Experts of a small language model: vocabulary 11117, 388M tokens.
Below are experts of layer 6 (counted from 0) of a mixture-of-experts language model. Rows are named router (the router's row for the expert), gate (a neuron's input weights, with its number), up (a neuron's input weights, with its number) and show model dimensions 0-191. Each number is 200 + 40 x the weight over its row's rms, rounded and kept within 0 to 999.
Before each expert's rows: "gets" lists some tokens that make up at least twice as much of what it gets as of all text. This comes from a sample of Wikipedia text that the model never trained on. Tokens count by the router's weight.

# expert 90
gets: "1", " ", "9", "2", "0", "8"
router,181,204,194,223,202,172,202,191,188,237,185,179,165,169,196,206,293,178,183,174,196,110,241,267,176,217,201,188,201,143,185,219,217,224,228,212,184,206,229,222,233,187,198,179,233,232,204,215,256,187,211,210,131,227,266,152,231,137,227,182,233,133,171,174,250,217,170,168,251,222,235,232,149,165,246,188,164,248,247,205,263,212,147,178,245,232,266,274,199,231,271,203,215,163,257,216,297,193,197,156,128,176,200,167,190,165,204,190,209,178,131,247,254,236,173,177,182,237,201,198,195,188,239,218,196,180,195,300,176,204,183,168,178,250,227,265,230,236,289,161,250,181,195,190,275,145,266,147,245,171,227,209,157,231,182,283,259,215,151,192,320,280,138,214,261,161,171,181,203,224,252,275,174,239,231,258,137,240,161,191,243,180,152,162,238,179,140,217,212,219,292,173
gate0,220,308,223,183,221,228,222,182,318,233,140,236,192,133,241,170,194,140,233,103,224,219,196,166,205,191,215,250,179,259,210,216,190,140,222,256,202,184,215,223,210,221,176,194,146,187,138,219,173,221,183,186,237,260,221,248,215,202,208,255,189,198,166,162,234,214,265,194,193,254,123,249,162,131,177,151,92,186,182,213,136,224,169,115,166,209,209,188,207,175,149,218,154,231,232,172,177,238,221,156,216,208,144,142,231,232,179,218,227,231,162,233,243,203,208,194,177,176,182,181,191,247,249,170,196,181,142,142,232,124,186,208,183,180,161,214,190,240,199,188,185,240,212,197,203,210,275,214,282,245,73,146,176,185,175,156,260,160,258,203,140,204,123,114,190,141,175,174,200,230,189,226,219,270,270,210,153,170,201,243,178,259,185,262,196,229,210,151,199,146,244,215
up0,210,252,215,156,197,201,228,189,296,236,201,141,175,53,253,192,205,236,262,125,176,211,186,209,157,218,224,193,214,89,226,174,189,181,245,157,190,148,166,189,206,146,216,147,209,190,148,246,205,269,183,131,171,212,214,216,200,282,167,259,242,199,192,211,212,212,193,172,206,208,182,219,132,186,156,271,193,278,211,178,145,183,195,160,234,200,185,183,199,163,212,190,125,271,236,235,154,150,309,271,164,194,157,135,141,116,133,190,179,192,176,201,193,170,172,245,169,185,201,141,211,169,225,229,176,158,217,239,214,239,144,177,167,164,218,162,175,215,240,205,194,247,217,192,179,281,189,220,180,192,122,189,168,231,165,192,163,224,219,223,226,221,200,147,204,189,157,194,173,221,197,240,116,272,221,191,166,150,119,215,211,181,176,231,136,228,238,133,196,188,213,290
gate1,127,157,177,182,237,178,157,190,131,269,163,190,232,149,209,107,284,178,216,200,204,152,238,242,135,218,186,225,289,210,193,249,204,199,272,162,181,185,93,175,127,233,200,164,163,207,206,213,187,104,233,183,217,222,185,174,195,269,197,231,181,215,116,304,197,151,226,144,166,158,219,128,183,153,255,222,217,228,256,277,262,175,281,244,236,168,186,179,283,269,180,228,211,183,181,185,189,166,204,183,206,175,190,232,206,191,219,230,223,207,120,192,240,219,195,186,192,145,205,225,187,254,184,206,255,187,174,212,257,226,250,165,254,122,199,207,199,230,195,167,201,231,203,153,257,141,229,163,224,217,192,202,190,120,163,211,246,292,220,193,226,214,224,144,219,211,216,245,244,166,160,220,148,162,156,227,210,255,215,190,212,214,146,272,228,170,245,142,225,169,235,213
up1,236,224,219,227,196,249,247,157,213,176,220,228,196,229,231,280,183,243,148,217,200,201,197,213,204,247,190,191,236,213,271,155,201,262,165,262,221,153,237,284,240,177,197,210,294,203,151,202,229,219,181,228,210,206,222,223,176,106,230,245,171,200,275,138,220,214,195,199,192,233,191,240,159,262,195,94,154,170,143,119,142,277,149,150,168,228,210,215,168,96,239,121,170,287,231,187,238,177,187,141,165,223,184,166,239,232,175,207,158,222,273,164,223,203,219,233,165,159,166,128,180,193,242,211,190,198,193,206,182,169,125,189,199,216,164,227,194,231,220,277,192,164,183,227,189,163,178,202,185,184,180,218,180,287,222,150,131,197,158,130,198,208,209,184,218,184,177,241,178,185,162,189,206,141,166,206,241,69,104,261,260,240,194,187,220,213,214,204,188,236,164,247
gate2,224,232,225,202,204,324,252,287,166,161,208,251,147,213,267,173,294,215,187,209,247,267,181,219,191,230,188,148,186,254,210,105,252,288,211,225,220,167,219,256,175,176,146,235,222,223,203,244,208,274,200,130,238,226,207,174,202,228,198,195,159,209,174,160,240,181,249,145,187,229,178,202,195,220,241,163,220,208,223,258,141,188,151,204,182,262,195,150,260,220,206,247,177,266,174,170,243,190,232,225,252,238,231,226,227,240,111,213,164,201,226,180,214,194,135,218,205,200,192,114,158,173,177,119,238,158,182,187,219,200,180,194,146,219,107,185,174,209,189,265,201,184,162,177,243,228,166,160,297,288,225,215,211,165,236,160,144,228,77,165,246,230,203,196,190,187,170,199,239,181,250,149,144,180,223,151,215,222,231,199,208,175,184,120,186,234,238,174,226,205,231,174
up2,232,198,231,157,195,149,230,230,201,198,217,150,174,136,203,221,188,232,256,115,147,183,214,168,253,215,172,244,196,207,256,261,150,152,169,192,157,271,204,151,170,226,280,155,188,176,245,201,178,180,167,249,208,226,185,210,214,195,268,172,186,218,190,298,145,218,197,316,157,228,191,221,231,287,187,224,185,198,147,151,286,241,187,232,263,193,194,281,170,191,218,181,184,165,177,194,207,208,196,195,198,144,191,216,240,223,229,193,207,205,168,212,209,134,209,171,253,238,212,235,190,162,228,266,119,270,184,152,205,187,253,158,177,224,242,213,231,240,222,171,105,254,301,273,187,210,279,260,200,157,144,190,207,226,197,229,270,218,299,224,139,212,201,254,222,177,157,213,226,217,169,213,229,196,166,269,242,222,220,226,181,268,235,276,152,221,194,241,171,245,241,201
gate3,263,145,203,176,212,186,256,179,264,228,105,235,199,210,272,177,224,264,197,156,201,199,212,227,197,238,138,156,145,190,168,300,208,241,211,234,212,225,251,225,141,199,149,224,233,130,185,283,162,220,223,189,173,220,180,177,211,176,162,244,218,236,163,234,224,189,266,194,229,195,152,231,184,158,174,131,186,146,192,182,162,264,210,201,268,185,177,276,146,211,274,206,153,245,261,240,189,197,207,213,217,224,178,205,174,175,269,148,147,289,197,151,298,197,158,201,240,223,172,157,298,230,161,271,124,211,162,211,184,140,222,185,165,202,194,209,209,211,184,194,183,251,213,263,278,223,240,212,159,172,260,130,200,237,125,204,201,226,226,208,240,223,233,256,168,188,216,217,188,243,224,200,156,232,179,178,259,174,161,188,281,255,107,213,183,189,185,170,151,182,194,152
up3,170,170,289,185,221,204,194,193,204,183,204,178,129,237,149,223,132,163,194,276,193,204,167,201,172,225,282,196,204,212,169,222,96,206,266,206,176,208,175,238,212,199,212,211,153,182,195,194,202,245,200,228,175,201,211,251,223,247,162,222,138,221,207,164,155,228,172,211,185,198,247,261,252,171,221,343,272,212,169,215,194,178,202,114,211,127,193,222,187,205,113,279,206,191,182,203,180,243,190,151,221,247,144,198,261,203,217,191,188,138,225,203,121,204,227,257,151,146,231,276,152,242,167,197,252,208,223,161,151,192,176,233,215,206,197,214,171,213,206,160,274,201,221,155,211,285,149,258,292,199,181,212,252,207,262,135,205,204,122,216,226,186,147,228,159,167,152,241,214,163,184,144,216,260,231,181,181,201,225,168,127,152,283,200,158,201,259,207,129,180,220,246
gate4,131,163,176,163,188,179,233,268,231,219,198,228,181,192,191,231,239,175,243,168,166,167,231,179,240,131,243,182,182,168,200,173,166,258,175,200,166,205,189,260,173,181,178,158,217,212,158,223,199,191,110,178,220,105,249,238,157,207,149,233,216,133,169,215,175,247,258,210,175,191,239,221,187,213,182,214,195,193,288,229,245,154,259,143,226,172,196,179,203,268,178,230,129,209,218,162,263,257,237,138,251,259,218,184,198,242,174,144,120,195,186,210,200,262,173,181,200,240,223,246,219,252,213,143,173,186,219,212,212,134,162,112,153,149,170,127,178,124,252,260,199,209,173,208,186,147,206,201,198,200,270,197,180,179,170,192,175,111,247,231,240,191,253,61,203,216,273,216,251,187,239,143,227,146,197,267,167,234,194,147,149,220,205,220,165,227,244,144,263,242,170,184
up4,255,224,172,150,188,299,193,185,215,172,162,158,198,167,213,183,151,208,191,292,198,249,131,272,179,252,154,210,185,282,169,221,216,166,214,129,133,149,234,134,196,180,215,202,213,185,248,175,241,225,190,194,198,175,245,186,265,130,229,204,188,295,258,190,218,206,227,185,228,198,204,247,133,157,261,143,195,148,164,135,186,162,137,206,205,236,256,191,195,244,169,201,193,162,256,262,219,182,132,234,184,225,207,162,223,218,180,267,205,298,165,168,214,230,146,199,194,139,144,274,212,191,176,305,222,242,188,181,157,206,169,233,230,224,271,202,163,165,148,130,219,151,200,109,213,188,205,224,196,212,229,237,249,227,263,83,201,211,235,204,190,208,235,218,182,179,193,197,211,229,161,236,171,204,234,181,108,162,183,191,243,149,186,206,140,226,154,212,154,218,208,167

# expert 30
gets: ",", ";", "),", " |", ":", "',"
router,170,234,214,196,203,196,152,181,164,242,195,245,167,132,138,207,209,177,167,228,242,197,200,159,241,201,171,202,212,138,233,182,219,244,209,101,315,189,214,208,187,159,220,257,216,268,182,188,181,294,229,212,216,173,205,224,249,180,204,180,235,157,152,175,218,150,217,208,267,173,196,225,210,205,181,229,212,270,225,126,299,231,256,144,200,231,201,203,159,154,173,255,258,175,222,229,227,186,193,225,181,219,229,115,255,128,169,290,191,210,263,180,172,267,216,183,206,132,193,222,177,206,188,199,264,210,163,231,231,164,175,196,156,97,131,209,154,224,183,128,247,236,161,160,254,197,165,164,143,214,189,231,255,124,212,155,284,164,206,205,254,203,231,153,173,227,205,261,277,196,219,238,213,207,92,211,254,208,151,188,178,126,184,208,165,205,175,236,242,222,204,180
gate0,205,257,165,190,265,201,133,234,238,138,164,233,165,142,180,158,167,143,109,99,204,223,245,213,203,151,221,128,197,152,198,187,150,132,210,224,142,148,159,215,149,158,201,257,159,220,227,165,194,193,113,196,196,226,194,247,238,185,267,188,135,218,176,203,151,208,273,206,221,156,177,155,174,232,223,143,210,286,233,282,154,162,240,218,188,202,218,250,210,124,156,135,202,220,195,232,242,187,158,205,245,182,212,175,151,241,241,151,182,236,257,169,214,226,204,144,257,180,149,184,146,219,238,214,211,256,159,286,222,214,176,211,225,185,292,193,241,238,193,204,210,219,257,162,204,219,240,255,247,153,244,233,187,226,128,160,198,240,254,157,233,245,183,152,208,139,174,196,191,187,178,253,161,192,160,250,174,235,196,126,196,170,152,252,239,186,203,198,168,214,286,196
up0,151,128,221,213,221,240,223,224,254,287,259,134,238,173,161,172,238,264,205,207,243,208,160,242,186,229,225,279,193,247,206,265,187,275,162,256,231,212,244,192,186,224,137,160,236,182,230,187,240,205,330,239,165,191,201,137,195,162,208,192,293,225,183,258,203,189,246,236,276,149,227,218,201,148,260,204,92,160,168,144,247,204,148,198,122,141,211,224,187,220,260,247,178,173,243,116,155,223,157,182,210,226,135,193,235,229,198,195,178,126,202,262,200,151,180,264,226,226,227,140,233,216,182,188,169,188,242,236,204,181,202,229,258,193,240,265,188,143,175,185,222,237,177,243,150,213,181,211,200,261,256,156,213,137,263,210,176,115,203,207,189,167,190,200,190,210,217,180,193,251,178,202,222,162,200,192,266,209,274,209,180,149,242,203,207,188,208,237,142,143,225,187
gate1,320,267,185,213,173,206,216,262,162,225,223,272,223,193,118,176,259,217,245,180,169,196,155,173,156,187,204,200,251,150,182,185,255,219,216,154,287,144,153,237,263,217,184,185,223,172,171,181,228,222,195,279,209,215,260,197,225,261,218,149,187,156,152,246,266,171,246,229,193,211,167,227,189,168,176,149,163,228,183,182,275,136,186,186,185,225,169,214,144,186,178,206,198,172,175,166,185,227,250,235,182,140,212,157,176,248,214,266,139,184,208,190,260,249,208,226,215,175,157,244,207,71,199,198,234,169,185,209,235,164,242,230,238,121,144,201,167,218,243,179,314,200,268,182,225,235,184,183,248,265,183,217,113,178,196,218,269,239,150,241,212,180,212,259,176,235,197,288,240,130,165,163,256,193,151,214,174,204,150,230,220,169,199,209,202,253,213,158,193,253,190,222
up1,192,256,220,176,160,259,166,244,234,229,175,226,198,174,131,212,236,177,236,248,141,197,117,174,249,237,240,223,193,203,207,170,217,255,194,297,241,139,145,228,223,180,223,271,215,102,191,219,247,216,284,256,195,240,259,214,234,204,189,186,211,149,237,297,253,138,238,231,206,236,150,177,215,254,203,167,255,233,186,135,238,218,170,215,228,149,144,169,149,223,252,201,174,222,207,174,208,164,218,193,209,160,209,202,146,203,254,231,212,166,234,159,203,215,270,189,194,167,192,228,215,153,193,192,276,254,233,136,182,229,171,179,235,122,199,129,211,232,208,170,203,258,241,308,202,208,222,219,273,193,226,190,235,136,223,190,226,198,152,169,266,239,163,172,187,204,69,219,178,154,162,175,210,215,219,187,120,175,222,183,243,150,201,222,236,187,195,168,189,143,170,285
gate2,142,179,247,219,193,201,200,161,208,238,188,127,249,183,224,302,120,167,157,210,200,221,205,177,170,190,177,231,171,190,202,168,211,220,276,219,252,269,188,226,129,168,170,161,193,214,161,270,221,209,187,219,148,206,170,168,209,170,187,175,188,155,177,199,197,169,138,189,220,149,195,220,116,195,192,279,175,168,288,179,196,209,201,219,201,214,212,188,142,206,238,175,327,162,183,209,134,224,225,186,248,221,206,296,206,185,187,235,231,156,145,134,248,195,228,117,232,170,185,185,222,317,195,213,203,196,198,181,264,233,167,216,197,260,150,202,189,286,212,170,199,282,195,180,262,223,214,215,211,262,235,204,211,129,156,155,212,220,192,176,179,277,149,224,231,243,272,222,244,227,140,154,228,163,272,155,196,115,230,158,228,148,238,167,228,170,226,191,226,267,240,177
up2,234,241,256,284,244,143,200,192,206,205,171,227,145,183,169,167,114,176,140,254,183,236,135,194,271,176,251,211,178,247,137,178,172,224,209,269,279,212,210,191,171,148,257,237,288,166,220,197,187,199,137,171,220,148,177,209,146,222,164,107,192,207,249,179,165,194,200,151,251,220,233,192,234,182,150,209,231,213,205,180,195,137,232,205,178,172,272,238,244,300,230,222,161,242,162,136,225,201,252,212,154,218,205,278,150,208,159,254,188,186,258,179,211,273,141,271,169,212,241,201,241,172,226,242,286,234,237,198,181,162,167,257,208,186,175,161,229,166,199,247,197,225,220,273,250,177,201,232,160,176,205,169,167,200,184,206,165,141,255,267,178,177,207,265,229,211,143,146,255,226,219,210,211,229,181,161,270,144,204,155,249,245,246,172,172,200,135,158,184,146,219,197
gate3,159,223,178,272,231,245,203,199,188,123,128,184,142,235,247,145,117,245,142,200,194,199,246,189,183,192,205,161,173,216,216,133,166,167,239,244,240,127,239,196,245,237,229,187,225,197,187,176,151,200,212,150,158,252,199,156,235,167,246,210,247,163,168,163,288,155,250,130,168,228,199,221,215,222,152,287,196,152,271,227,188,241,277,253,171,149,256,196,210,198,263,218,189,248,209,192,127,206,196,179,259,176,238,183,186,161,228,237,141,257,205,162,211,238,198,228,244,168,207,189,170,164,173,157,147,205,132,253,212,182,190,128,209,176,211,212,190,180,193,157,186,237,164,210,236,230,188,173,216,152,207,157,245,203,184,215,185,187,268,270,180,229,220,286,185,83,206,196,193,148,199,188,183,83,149,148,231,246,165,169,179,133,248,158,263,205,275,197,203,209,198,141
up3,156,237,108,159,218,207,166,181,180,226,212,181,159,193,216,199,206,163,221,181,198,179,145,169,123,214,229,140,177,112,225,209,178,193,241,218,159,220,277,184,193,194,182,211,241,200,112,197,158,149,151,271,199,219,200,166,247,146,199,194,184,185,255,187,197,142,212,143,199,233,202,192,128,177,206,85,97,184,215,202,154,136,195,217,117,179,218,223,154,184,210,230,185,307,206,199,211,208,194,166,183,193,219,280,275,214,179,169,181,150,271,111,226,157,234,115,233,164,242,202,239,204,269,212,188,242,167,146,200,236,170,218,219,187,245,153,217,201,179,185,180,231,235,180,211,201,148,191,205,230,166,196,245,206,184,161,194,177,188,167,237,197,246,165,297,151,211,194,222,172,257,241,272,146,161,204,235,156,118,233,181,243,161,282,229,283,218,153,146,249,231,200
gate4,225,193,158,184,226,181,216,158,206,182,188,211,245,209,218,241,190,270,173,174,140,192,215,208,196,244,178,173,153,244,257,139,181,167,143,199,194,166,201,191,211,174,169,210,251,149,264,232,164,295,191,198,245,207,175,210,207,195,245,184,172,303,186,271,210,302,162,173,218,210,167,288,215,166,87,147,171,190,286,262,186,217,191,197,261,216,299,189,220,212,162,279,238,182,177,206,165,162,121,101,246,210,164,145,192,148,243,234,202,177,157,217,241,236,219,172,151,308,207,198,157,216,189,203,219,215,200,226,176,149,164,209,236,131,153,201,177,217,203,180,182,205,175,182,233,160,174,162,176,195,199,161,178,252,147,167,176,270,226,214,231,202,223,135,186,196,248,208,284,220,106,238,149,183,181,199,215,226,248,248,204,197,267,134,149,198,156,164,161,255,225,202
up4,177,230,161,161,203,238,248,125,208,109,185,211,161,204,253,205,236,150,274,149,120,203,176,232,112,109,153,250,196,200,231,171,251,182,217,145,181,159,236,226,166,186,252,221,169,147,177,217,230,188,234,171,195,238,209,187,207,177,178,182,228,215,216,203,175,232,218,167,232,139,204,189,219,135,201,244,212,145,232,228,268,173,301,220,263,245,253,150,179,209,207,255,217,241,208,162,189,201,200,156,212,252,229,158,189,115,184,156,216,190,158,192,219,224,199,218,166,201,179,174,171,192,157,156,215,165,283,220,218,188,167,216,152,214,175,177,286,166,193,172,245,137,122,190,278,231,259,200,287,200,143,213,218,169,236,214,157,206,117,236,229,234,202,227,143,183,226,221,261,211,241,244,120,168,174,228,215,155,256,209,147,284,199,239,142,174,139,177,240,192,151,119

# expert 20
gets: " |", ":", ",", ";", " and", " –"
router,154,142,207,177,263,166,174,150,216,193,183,147,174,228,225,222,152,211,261,236,266,221,200,179,152,217,171,188,234,249,210,199,269,174,156,186,296,221,280,191,210,215,148,272,255,240,282,204,234,237,238,214,216,130,237,215,249,149,230,210,221,223,147,222,156,142,163,206,192,152,196,231,251,172,132,211,223,160,226,210,200,218,259,189,190,230,221,235,188,86,236,307,151,226,143,239,198,226,240,198,168,201,214,180,300,218,178,198,210,216,183,137,215,248,163,175,259,182,173,208,150,203,124,260,197,187,194,207,196,138,169,235,244,149,200,197,214,266,203,150,201,149,225,131,113,179,239,219,115,238,252,274,231,221,227,158,219,150,250,145,236,163,179,188,130,208,239,200,172,183,215,253,135,234,257,181,190,193,221,169,169,213,212,185,139,165,214,238,249,180,177,186
gate0,238,212,237,137,169,243,209,270,233,267,211,170,234,255,265,226,205,198,283,159,161,231,192,220,171,232,176,191,153,216,190,134,169,229,190,143,230,153,179,126,239,298,227,220,196,214,187,206,165,186,184,203,238,149,226,203,252,201,145,148,188,177,180,212,247,158,148,132,183,202,182,222,277,216,198,287,148,248,242,204,136,124,272,157,215,196,204,196,273,167,120,222,93,244,239,242,197,166,154,217,166,163,233,210,225,215,228,220,270,182,186,204,266,170,166,174,278,232,222,206,234,282,231,196,216,239,179,150,212,210,162,186,270,189,205,215,244,151,164,238,180,195,150,165,184,254,260,144,207,232,201,200,288,183,173,253,168,169,161,185,191,187,235,229,186,160,263,108,118,147,181,229,181,152,187,237,143,184,257,177,181,197,183,198,175,193,170,226,165,174,234,219
up0,146,253,165,212,229,156,280,204,207,201,155,238,160,163,257,152,251,246,196,181,197,239,260,286,164,273,194,182,215,226,215,162,217,181,174,186,197,183,182,235,220,178,140,172,190,178,208,186,236,218,212,225,231,230,191,233,161,220,213,294,214,244,243,161,170,220,165,149,190,169,179,220,188,214,192,119,191,193,111,220,184,266,165,180,160,162,141,168,152,162,207,245,219,187,253,227,97,162,158,176,252,292,170,159,222,210,190,218,115,173,241,171,147,245,174,172,183,211,162,136,184,203,178,212,245,179,207,303,219,217,279,257,206,274,174,316,194,218,235,172,161,196,224,195,279,120,207,193,199,175,162,183,189,194,177,140,244,137,182,173,234,184,147,205,225,206,165,277,214,232,160,245,227,215,252,207,290,211,189,226,179,248,187,231,131,263,207,153,217,192,220,251
gate1,164,180,222,202,209,209,283,201,171,109,151,203,220,199,194,213,235,141,190,203,235,243,186,158,212,228,189,278,191,217,206,155,142,190,219,257,194,177,196,223,198,238,189,211,212,207,265,192,185,89,203,216,189,219,180,199,144,126,271,174,189,218,203,153,163,233,196,257,215,183,163,209,183,131,132,183,223,244,225,259,144,181,184,212,185,204,196,161,203,240,258,203,223,272,171,110,281,159,175,249,231,152,226,270,198,198,268,193,223,101,223,229,192,186,155,184,91,160,183,174,260,133,257,246,198,174,215,270,206,185,206,210,179,181,229,161,213,181,175,259,163,211,154,157,168,222,156,137,173,145,266,203,78,132,242,253,200,180,164,206,201,211,190,206,135,228,165,220,136,132,154,247,201,233,218,203,179,159,230,223,235,165,159,248,156,126,174,213,262,218,196,182
up1,229,194,194,218,249,215,168,213,237,196,186,235,163,175,180,214,247,143,232,217,249,189,181,175,276,220,206,159,252,170,208,251,182,225,110,176,268,130,213,263,109,217,187,236,202,222,251,289,188,127,218,159,200,212,215,196,178,140,181,155,199,117,180,92,185,128,229,204,212,207,183,177,213,194,210,133,169,313,190,261,221,190,195,212,227,178,178,211,210,216,188,241,127,179,158,200,270,206,153,160,210,137,180,270,77,245,251,227,249,185,213,245,228,208,127,205,134,179,189,171,216,221,160,212,229,188,213,235,258,169,238,227,245,196,220,208,126,222,176,174,215,165,211,161,151,141,235,221,110,179,209,213,193,232,168,215,214,212,185,209,185,192,168,214,75,165,216,196,143,154,191,259,186,159,179,208,218,174,188,174,147,278,176,220,203,184,127,201,255,180,174,149
gate2,270,186,210,241,266,141,249,189,156,209,286,189,196,223,184,169,70,193,227,181,201,126,263,187,175,275,159,207,175,164,180,203,156,176,209,164,188,221,244,285,198,164,136,144,151,283,252,147,277,201,212,265,139,254,249,189,153,211,217,189,188,121,172,218,235,232,223,238,204,161,215,186,229,192,219,289,217,258,231,213,153,219,270,168,156,182,209,151,211,201,230,215,216,201,195,194,215,219,247,193,157,257,247,207,271,191,88,208,175,183,134,174,286,179,217,206,124,221,170,204,170,261,223,207,188,173,226,251,250,164,161,186,265,225,257,214,197,217,240,198,190,242,154,144,170,221,232,209,172,223,231,232,243,211,180,227,274,171,153,199,240,226,279,210,242,179,209,197,234,242,198,208,164,207,143,205,148,243,264,184,249,228,174,228,224,206,173,188,214,266,231,160
up2,279,154,186,135,211,200,248,207,182,224,249,197,236,232,192,205,150,192,248,202,177,100,285,179,133,258,196,193,237,190,172,172,195,204,241,198,254,175,180,262,124,225,158,178,253,255,246,124,187,226,163,266,191,230,224,157,138,168,269,233,187,156,160,235,195,171,237,217,202,168,176,172,141,227,168,197,167,216,198,238,137,233,233,171,213,182,166,191,219,213,256,213,233,143,162,121,216,200,247,215,198,213,244,185,214,228,102,155,104,185,222,218,237,169,205,241,191,272,166,205,200,283,214,188,190,204,276,246,205,136,170,277,295,170,159,259,210,230,233,198,224,258,176,141,140,165,218,184,190,162,198,180,238,188,168,269,183,117,167,175,162,211,279,182,271,162,146,180,222,196,200,226,198,255,119,211,159,192,203,185,211,158,196,231,239,203,233,153,235,231,245,169
gate3,186,158,230,233,198,218,128,170,278,256,177,104,221,282,199,228,208,255,220,232,230,200,135,195,238,206,244,133,171,194,196,216,213,190,251,193,235,190,266,212,112,155,197,204,168,146,273,230,206,259,215,252,208,282,210,171,196,279,236,184,195,162,217,248,172,232,193,236,190,158,253,206,194,191,286,180,212,277,182,237,188,203,176,221,160,218,225,205,217,209,162,191,207,198,159,218,213,195,137,202,261,176,196,180,200,144,256,224,180,196,230,140,251,172,202,211,213,188,177,204,208,124,174,198,247,249,211,275,181,130,246,182,238,138,211,171,206,195,251,214,207,210,180,179,185,204,177,127,175,193,155,157,232,227,138,214,172,217,196,348,226,198,246,146,127,207,181,263,245,159,200,187,226,212,159,193,237,171,244,90,255,172,305,181,137,180,251,205,228,235,221,143
up3,272,237,262,167,214,183,224,228,186,186,237,207,108,202,198,171,178,126,210,166,187,215,187,228,200,192,188,347,166,112,184,229,203,176,248,201,192,197,219,257,179,259,204,186,258,180,237,107,248,265,187,218,179,215,209,141,236,136,230,175,270,178,201,149,280,177,272,184,279,177,257,251,208,149,218,189,252,156,199,213,126,197,205,225,216,95,195,166,166,237,213,176,180,150,176,235,223,188,173,219,230,203,227,168,219,211,190,216,191,172,183,195,193,232,245,157,236,193,167,173,240,107,168,243,152,235,152,256,170,176,204,237,218,204,153,136,146,177,166,228,186,244,248,200,221,149,199,222,260,162,175,164,154,226,206,199,211,139,179,222,217,166,112,137,210,235,228,193,119,196,176,230,264,204,258,132,185,222,178,218,160,144,243,174,272,203,259,211,217,252,164,167
gate4,225,205,242,174,209,233,233,186,220,195,152,239,209,216,167,153,183,138,189,172,202,60,209,216,216,287,205,168,177,170,197,182,165,164,199,248,299,263,196,170,231,201,139,220,184,201,258,178,186,191,150,181,196,208,266,172,255,166,163,273,137,200,208,227,235,262,181,162,106,172,122,245,195,225,197,200,206,175,284,177,190,209,190,268,233,176,203,219,193,200,180,201,171,265,84,172,229,162,199,178,216,251,209,221,244,167,185,241,213,181,148,223,199,200,248,128,202,201,218,117,209,296,94,204,127,160,189,227,245,238,178,181,224,179,233,246,195,226,252,239,149,152,176,215,250,220,214,243,222,248,186,240,253,175,217,224,158,198,233,219,259,209,156,242,190,312,178,181,183,240,159,153,254,215,211,172,224,173,224,213,173,171,180,200,90,202,183,181,221,236,158,192
up4,183,70,179,252,210,247,176,182,240,164,186,129,232,254,248,226,260,272,174,120,254,245,172,228,186,217,201,238,202,200,202,248,206,209,196,207,203,121,196,177,198,200,215,156,257,219,203,271,218,182,157,144,227,184,229,219,174,223,236,184,159,146,287,155,158,163,210,126,216,199,266,224,308,174,133,196,202,175,143,214,206,165,175,225,230,179,202,180,202,157,116,199,236,207,240,209,215,167,230,144,233,237,202,262,237,220,190,197,155,197,266,109,196,118,166,248,223,183,215,302,214,110,181,142,184,159,136,170,248,204,182,224,250,204,155,233,214,143,205,198,235,204,185,233,207,213,242,197,133,146,196,163,225,148,197,166,228,197,145,183,172,148,177,201,173,134,189,246,237,216,175,255,169,233,211,188,168,195,204,240,188,206,239,238,195,183,167,250,200,81,245,223